config.toml
hidden_size = 384
d_expert = 352
d_shared_expert = 0
moe_layers = [2, 3, 4, 5, 6, 7]
balance_bias = false
router_cosine_scale = 20.0
lr_router = 0.000533
tie_word_embeddings = false
optimizer = "muon_variant"
max_grad_norm = 0.5
train_tokens = 315200000
Below are experts of layer 3 (counted from 0) of a mixture-of-experts language model. Rows are named router (the router's row for the expert), gate (a neuron's input weights, with its number), up (a neuron's input weights, with its number) and show model dimensions 0-95. Each number is 500 + 40 x the weight over its row's rms, rounded and kept within 0 to 999. Numbers have three digits each.
Before each expert's rows: "gets" lists some tokens that make up at least twice as much of what it gets as of all text. This comes from a sample of Wikipedia text that the model never trained on. Tokens count by the router's weight.

# expert 18
gets: ":", ")", ",", ";", "\"", "%"
router:509508430454500438425487515473556455548474509451514494469592573560538436512513516575499531456559551491455530479530550468519482540530446569498521451477396594511527489451565427489474503544520553427444507511558465453519440503508494493490505537616528502542545557531474428450485562521473463511
gate0:557466530599508516502571591468576537503546557546556438432476465521572512522527573419427485510513507478454538525512481486521470475437440525474467483470532492512438533535497527388588490498506478489443451557468481558489529462504514537496492498462483488507477488508540455494478495454521532546
up0:448511473475468467507538481523447465411462619478495562580502484504598535563410461513510484490508490484481458574426553516511451552449485495520554525430482495554498569508493490540550489557499562534514501529477467520550537461467504455460506499570507435504482439519504592543473486454414433548
gate1:494541477493486540506560514506473520504505462477407543512535428524461537465454452558497527519466505550484487539565493632572496373519475488522472556563522472532465563518434495455432482444445490550477441515480437474497492533585511467504531448488453531492494519450482491526445492517428511481
up1:492535541464561420528492508443489497500553474530477450515470457413425508465487562529502537512487414400541483552558480526482502499517433542491521470526481479440487521412473460467466448505472557531488492543496521461501509496548481548529483511553520521515471572559522538424521557568445486526
gate2:533457462463550492498465472505443503460511506498474481531560508524531497525493501486501445492465480460517531463548482525569516545445552546525486502513500505511527491430489529487504485460476511463517509518502522508490558451464413540433500514401492468448504447416477546494498468472546443580
up2:545562525502484544474477452494486439445532496440458535568488538530512478478509583451506483493492499512573489480545480551545498549491496472503468527483469507478486495512498477514578491449451477500522413426505521412457548427476485568483467489475507568421558521486435548558517492443481456542
gate3:438449509508496569436534537529557497498442483538506531525510479504521530490509527514465525461488539456475515523518526524532430504528534511520440518580405460532490449477498534525472459499496395567546549573547476496542522569539495491595546531501519579467479465443494441573524527520453490459
up3:537531407526528512503472488496481529449440532471483480618516524494437449536409493555519467456471514498503481507394490480507542449512504555442611512484477502529422479481507496501431457464500503520547544504493506544515420617609501575496504502499480436471501520497546494520511571446452512469
gate4:537528504473518435505497522492513505524553513565542481459453526563474503545440462500589444460540509467501496514507479463449509502536393484488511471538523446583514577551516517552525517527511467527518454441462551477471484506562519553487423509509505470471519586492515521510415528473479503458
up4:493502552500502521470508488577586540525505487516549509451445516532443465517509545505502498527504490486445542488484470460509503407524444530506421493521508538549504475506500490535499572522586533477428482468508562522550508445509525502535381414433471447519458566423462550470539564449471485505
gate5:577511519548519491548520464506495540520472454528517498557539452545510439449469498481500495447466479493520458494549606467490538467532457467514429472474512435476505507485536505492471517494496459537498519460516471532517509526450462486455552439432515524444605499492533488408460478430461528423
up5:512495491630441448462503516522494506476511483508568518539507516591509465450496551529488522489439506544551538497514502536492541495505460395555469506544457545533538510527504556439549516479514477496479477443466515488421513500462490470464445501459459467478541538471538460571541481470502537456
gate6:468559511477548483482528557478578515478505543483508515499430477512523490469528421510541533582433539485480462486472471473458468466571440488470425467513538457511527487593468539515513510454471448458515496458524439478473453565497593566593535572519503481522513478537480582484496556472450516492
up6:447488523405466458525533469459493508459545516451471524486432476539507515562510485559560532582515524541486501458519515525501473436526508486528462516533484561459450495547526495534509544508501460466513502497527471483468511538386512447487518419447413502463533531496403538437515471439472497523
gate7:538535492472439560575541503532466551478518513526541469490524472515478463418514518453485465422516475549465513451457468383450506522541527508515498516482488503475492514441504574528560417549440483507461412467534492611466534482459509531488516550504529420439503505500465487535556516526475517383
up7:483483506537492465459464554515499431389445499452509442509466432436433527533507444578506512532431512536504429556459524544536469435579492490553489475527496517451482402562456497481477508564482506489466463491489523450516514484565560568501433504479540496433464560507488428473566499502405464531
gate8:497456500553494512521477461471450481442494548462490459516529430451480572471438495548439497453523521489474517513531450520490423474519529501468547537547433519549507574559519514575494516519565514550470469454513525522499506599509547471435455460505485528535525553498578548538484473524476548489
up8:530559501489521439547556460435470581515492516459501470500542476523425459479495487501492562465534513429515428575477501485444559466469484544489552485475567488507494492463467515451465526533443527503452519544409503487479453476538580578510500529500503515514500510419498572460507544504499510541
gate9:455530551503516488457488534490459503477500467519552520449493560475492573458531496524471460482519447488497468481454468457495548514463418577517508521522436584511514527502515494566522494428506467562535541487561504473481448480504444540524483522428471506553548540491518477463391434476469516462
up9:468502563527508488482475525485502598550452459497512523473446467486451485552515450446533481566529508499504559538439464515545583448468527484557467506450556518528527468459476488491541474512518476464479540580462518578538488495402497393539532483536555510450496487482550436485477565526482389519

# expert 2
gets: " |", ",", ";", " –", "),", " /"
router:458533450554557446449460469511502513513557551462530539412451529525504474620500495488521516451556560521532528527507541472422416489559527484442511515514489525528531524491556524546478577553518459467462476538513456428512448469519531495501537502515508602542579508410569460532472480436505508543
gate0:491492538442450467430477540544538521529464437467536480504519473536513513489494527453506486522526550495560452578469490537558471485503572462489437464564451532462512468465499516542516477562516527517528540467529507469525554511456501502521519523470465403488536559475564543536524521479502506524
up0:464497514502514556532482457458532488586479531520555545487479475509482572487494403555426569502471549500555507510483497533485547458529566503501518481505473464373486558570560533418499447461462490582454492533498563466533475531547512480442502529418453462546508484500461561506547451499584500547
gate1:504502483485437490456473467497552502434510480477550464423497498521395548512507511488501457531566487477575485508489501463499490485562444478525453434443523483436586433578540464537528488530486516473511474498426465508449519508490507511515449427467442518518505520507486464504529494408507412554
up1:573527500539564384540466510546478453533467540493509508464513457467493459525540556591494458613464563515477470510493508495446533472538545549510457528519498541540507485430460509527434532552505529516519528469482517582542510598490530512479522502502483514487555561502490425462494508579510460600
gate2:535462458481447525526511496517537524578476428526539533434536474515479540480511546460439519466525452518484453447456516513501519562414534546474529539487502517498496528496519543518516492530478544457549519481479538550491482578523510521516511512489446418443498533460482452529578475527527547547
up2:507516516484462513412532511514457493453454462510476532488493555564534539505555482497526514553488600573454493510457598566446463480532517411535460460576476581516439531566430438471506521476465524464482489513468448487535493554473558504464529522493524578472523497477446520507437532528505525549
gate3:506490616491553539482528575437444499490528526551494490538481502563495415534495521481487382518482489523551577500479445543496509505538474487469487503406499546456529515549512429519506474474550539501538479482522464523478545481498381531422493512535504527493505549596520528500528532494466499468
up3:596449485477546511579554495491498447542446501444492420476472486550523513484461527448596538486546522488450552498564600527473467538547472504486446501464596508432492436522452447555546477529497583549462494524527488499454471535499539542509498547558474468507469379452466485514573529406525542460
gate4:521407543430512503472505426487531486478474484487512472485608510470487444457506496487569456439484496471508582495549456449521460519527479511499586572546526481428526493540517481556530435492468498525475494486576502472529483522535563506485509473508513471561476536437525505491516572493527416527
up4:479445560551483482441518554476480523466510569484428487514488501426446559501508438498512482548510535485487534472435504450539488605502513496446506548503482515552467465446490461518456488467503476487505496482514550457457527522550529488491470559471483496515470462523520516506545522499586472524
gate5:501573504469499528561456575521514537536512469474513460529484475517500465506519534469472494441538572496506484505542490471520432505485453505486420538433488473532447549502476580467546548525461449467524511557394519475458543516520559550533484399474475522551488553557513486548497550625500480442
up5:481485506481447566495428534446544484520450490496494451541497508517418496497450488494500495544521513460481427461529491550485540522467511466535456475442606534491573523456521491481572513444457539487456503424469539509542522469498496569499463463553478420583575470468491530512469530452445438492
gate6:506507565515543523526520525420539406434456433526532478554552496550431565467480539484517557523558502502447493496562475524550416499509513536539494425488530487549484559526521478538481597470494527433502484461507479442526549472531490467510518465473521491535498508568456523484550535453505534501
up6:516518464500483526467560561490540511471546469443433484544490506498513506533481535469496475554460544517497559598489475482556528508463567485490448481477552518533476535504481564505517498476522491436545496536530520517420527467414542492469478556474497492488514481546487473444508468521525425470
gate7:443472491467490491541465472560526512543482474450531539571522495465533513583556518470547445493525509449475462489488495541468481509534479509480469569469488516487473481521523488429465487410522513458444494477455500584547462512494562457430530529546545465552501520504495482540500490490495510450
up7:578438494482541505511484465518507492522434531457430519492529481505513569454447409491544583542505483518507466528507455554516572471571498552465570501476495481496528553515494427483498492538465493489451449521442484505509498488504507433522564490505506588472503512537463536451492460512469505583
gate8:481565483406484559453485484503357458490490502510526535503505530490453416519454460509540447507516559424488467462536484509511446497532508505466490527496493479507454489517441590454489484478558501481462509475519499401527522485491536468505471440476501389485565505543490522481576496525536485568
up8:528456493617476470516574469547461461483503556442567500522586546480498485528513523503565500453540500514520483552429529509496481425474513520555472543599555478466538506534474515472496488499528471526599530571461510582544541519469442484544501536528505513429471443444520457575491472458483479492
gate9:497545487485560401508484527516479494490501488504506592510512486472473506526450557502480509541498490420487460539532497455468486550541474541511431474501448470514433450525476485497545456472444552538532484440592482474562528516564463450464443482492529485496542537514550486459557461520509489514
up9:491498480536546443520509531527441498535539513536459499536544423531527473437542487522460555476530561513436438490564550510525524512449449543447460533524435494476541497500484501521464532440517488480473445507433467456485526509494514495468478448439506544407562505492517473519503448492523464545

# expert 16
gets: " ", " is", " was", " he", " were", " are"
router:483450496532562489524534537463483490511518462450495544529519517558508549496424525519590537452537450557501423547484492463538526480510486544534475436536440604538478524580479571529514504500450479538484491533521469494516480485470465534513483466511527465494492524548483596510421513563564442504
gate0:504533586536538495481526502517552488444521520513468461487488509518567525453529503538558486478419431496501556534489539592477504487465457526423513530459494533511469442494467548464491525455528483556474467510490465536466482456499489587566517490494478477474467494495461477501453490503490543512
up0:489457492514434422575553425501460487540509521525458538461465449495516540566507559504479503509506546516543499518479492375574546451518510516568465536490571505512451489444472439531532494534547463540506503521451602488451489455501563399465482569490465590537556557485533456525522576445512540500
gate1:586521557465518498515498536537465534505511467505560523561506488535448499503486519496486536455491576508472487550457512494418547526439603532514537545409506488542440479505542524471515499506495506518535518517559473498490533462492494379552530465490557500473510492471525563472474526470556601516
up1:485477445539538464463469505510523524542537502512456490473536528518505488573497525459563533464513474527493592489436525529488503529443501468493530502500486493544485536533502474604477448556436544509554507517557530539458515468524433466520522465513553541515479422489525497561493522484523494515
gate2:479499540454506466472436418454477525540494483510506561487523510524523529497552551507526533530499564506521519536501540516526591481574518519477471466556547513544492518455552554490516485422499455557433526496511522447536544440535589492502458482534475461562504470444524462524506441435516460548
up2:438552545529553380517557478545477503513514491498474549537485497529510488411569515508467446492455444484486486472465488543517554491544470490443506457511535519505514500457517542465444470516498498535490478495551540440527523491523510534515477422541454430502532402523505529510540582461495529489
gate3:521533458459566555454569482499522473528496519500495549496523471528593507438486524456468539540607565558478508520568539536442546449471450542462454495560525566480442494480445522492425514477474452523526455460529520522502511517456449478446477472465510433446544526523555481450494499541455505514
up3:494515478460500526493549422469531519491530609455590439575510475554565463473480480429551568526459445525531459458454415486495569433485419444502468491578511519512482500482461470508489523444516443490469448534461529539518524516535460503478419510498554549519504449501463558487510518486484514427
gate4:478450466458494476498487500534501494483509483491528441530513562529481475517488488529505586521499428469387489477454490539543550515474453527510499541487538471444546499475538486462469473557529473410497494456510504560490537478395514469508486508467571436512493504523530522486600513482495435547
up4:553500476459512496532474556503494558478522531519453502562481462507422494566470505567474577555439441481471476429500444545471449485512542514592497480523519495476483495531471544451457480608457474501556401470568512598521508458523462512454474523405496487518520537451513503541498521510488455477
gate5:497477555513552480490527570514488508495560482452467556558568502504523458515519504481468567559506539496512530556502503508446470479504511531483486532470520449527436465550538477495547504560453554428481508499497480499572443522500496476524510454505478484500496487480453526537459477446477483546
up5:480517496554505434456560499550482512516566500498484537407463532523536488427449472531526494445544536472417556541468506455504496526498478523489520517506515477561419547441392512516504551481498536463535543516448531543420490479515449487527488436489522464529529467478510501477516468560503547557
gate6:509510525520467497468499472509552547434458554514518484469485461466527597549377515473488450498493479500536525416474451570507523461470490516517416469472488537506527539500474505468487477507493500509548481530445487413536501471482507561490451482551587562550512470512574548603519552442554467505
up6:463513516470526481531505481548527453487463530481557536536478521517531525486561542500521381487439544484478554526434473450529476459496516514495457530500505574509477454512489463561471530455488462562490515474477510506428594484491470512477433487524455512443542512467531509472552423508511556456
gate7:485532442532497481465499479500477489513517500520496537530407525506477485554445475590496592514502556567496459543492515426426479565530445475483561477477478496619515505478481452500525468524537500467491554462457493530533557474539527443513450567555456534458538556571501487504532496579449492595
up7:466497437489504508554499523518495491434494514550508586464497497396473478427477475554427500521487511495479494478497506462522490579492381518515491420496424505550514523527490507489484557497524448535539504497555536454508504548520538455487521539508522567409541485502566458476592531559469494503
gate8:488483549524585523476467596454527434466471535489479554569422505561530507558488517479542490457518558496470562574432482513535461428466428502484503504499548493489485549484502439531476465566451498473433490552453465531437449501499560492519478449498462517460518541493470517499559509502451516516
up8:493477477512462527456548469516549491534515502482496497481558492488529540433522524475527498584440504500538530458482493522499424523509478456508518493410501618439429518536580494429497558492529438531518482471566641481434482509478520546547545561462481538480553483516413473474459480532559465481
gate9:505555484512476481495521514536468508481473467463510458529494471569465526497454493448457491556525423521458531426497552538464502494547535558422476499517500555456411478537558535460469479405536402541456482505519481517540545502499521423490520443517528471477439485553569534561457450564531519482
up9:515441538529568527498461468487495469458501575489473469465445527513466547512528494519472541458503500514456466484461522534475465484521567535539454479432471477497545474476484447494482511534471548524476457523514587551494448501481454524476497571489561513525506465473544442489465466508469566447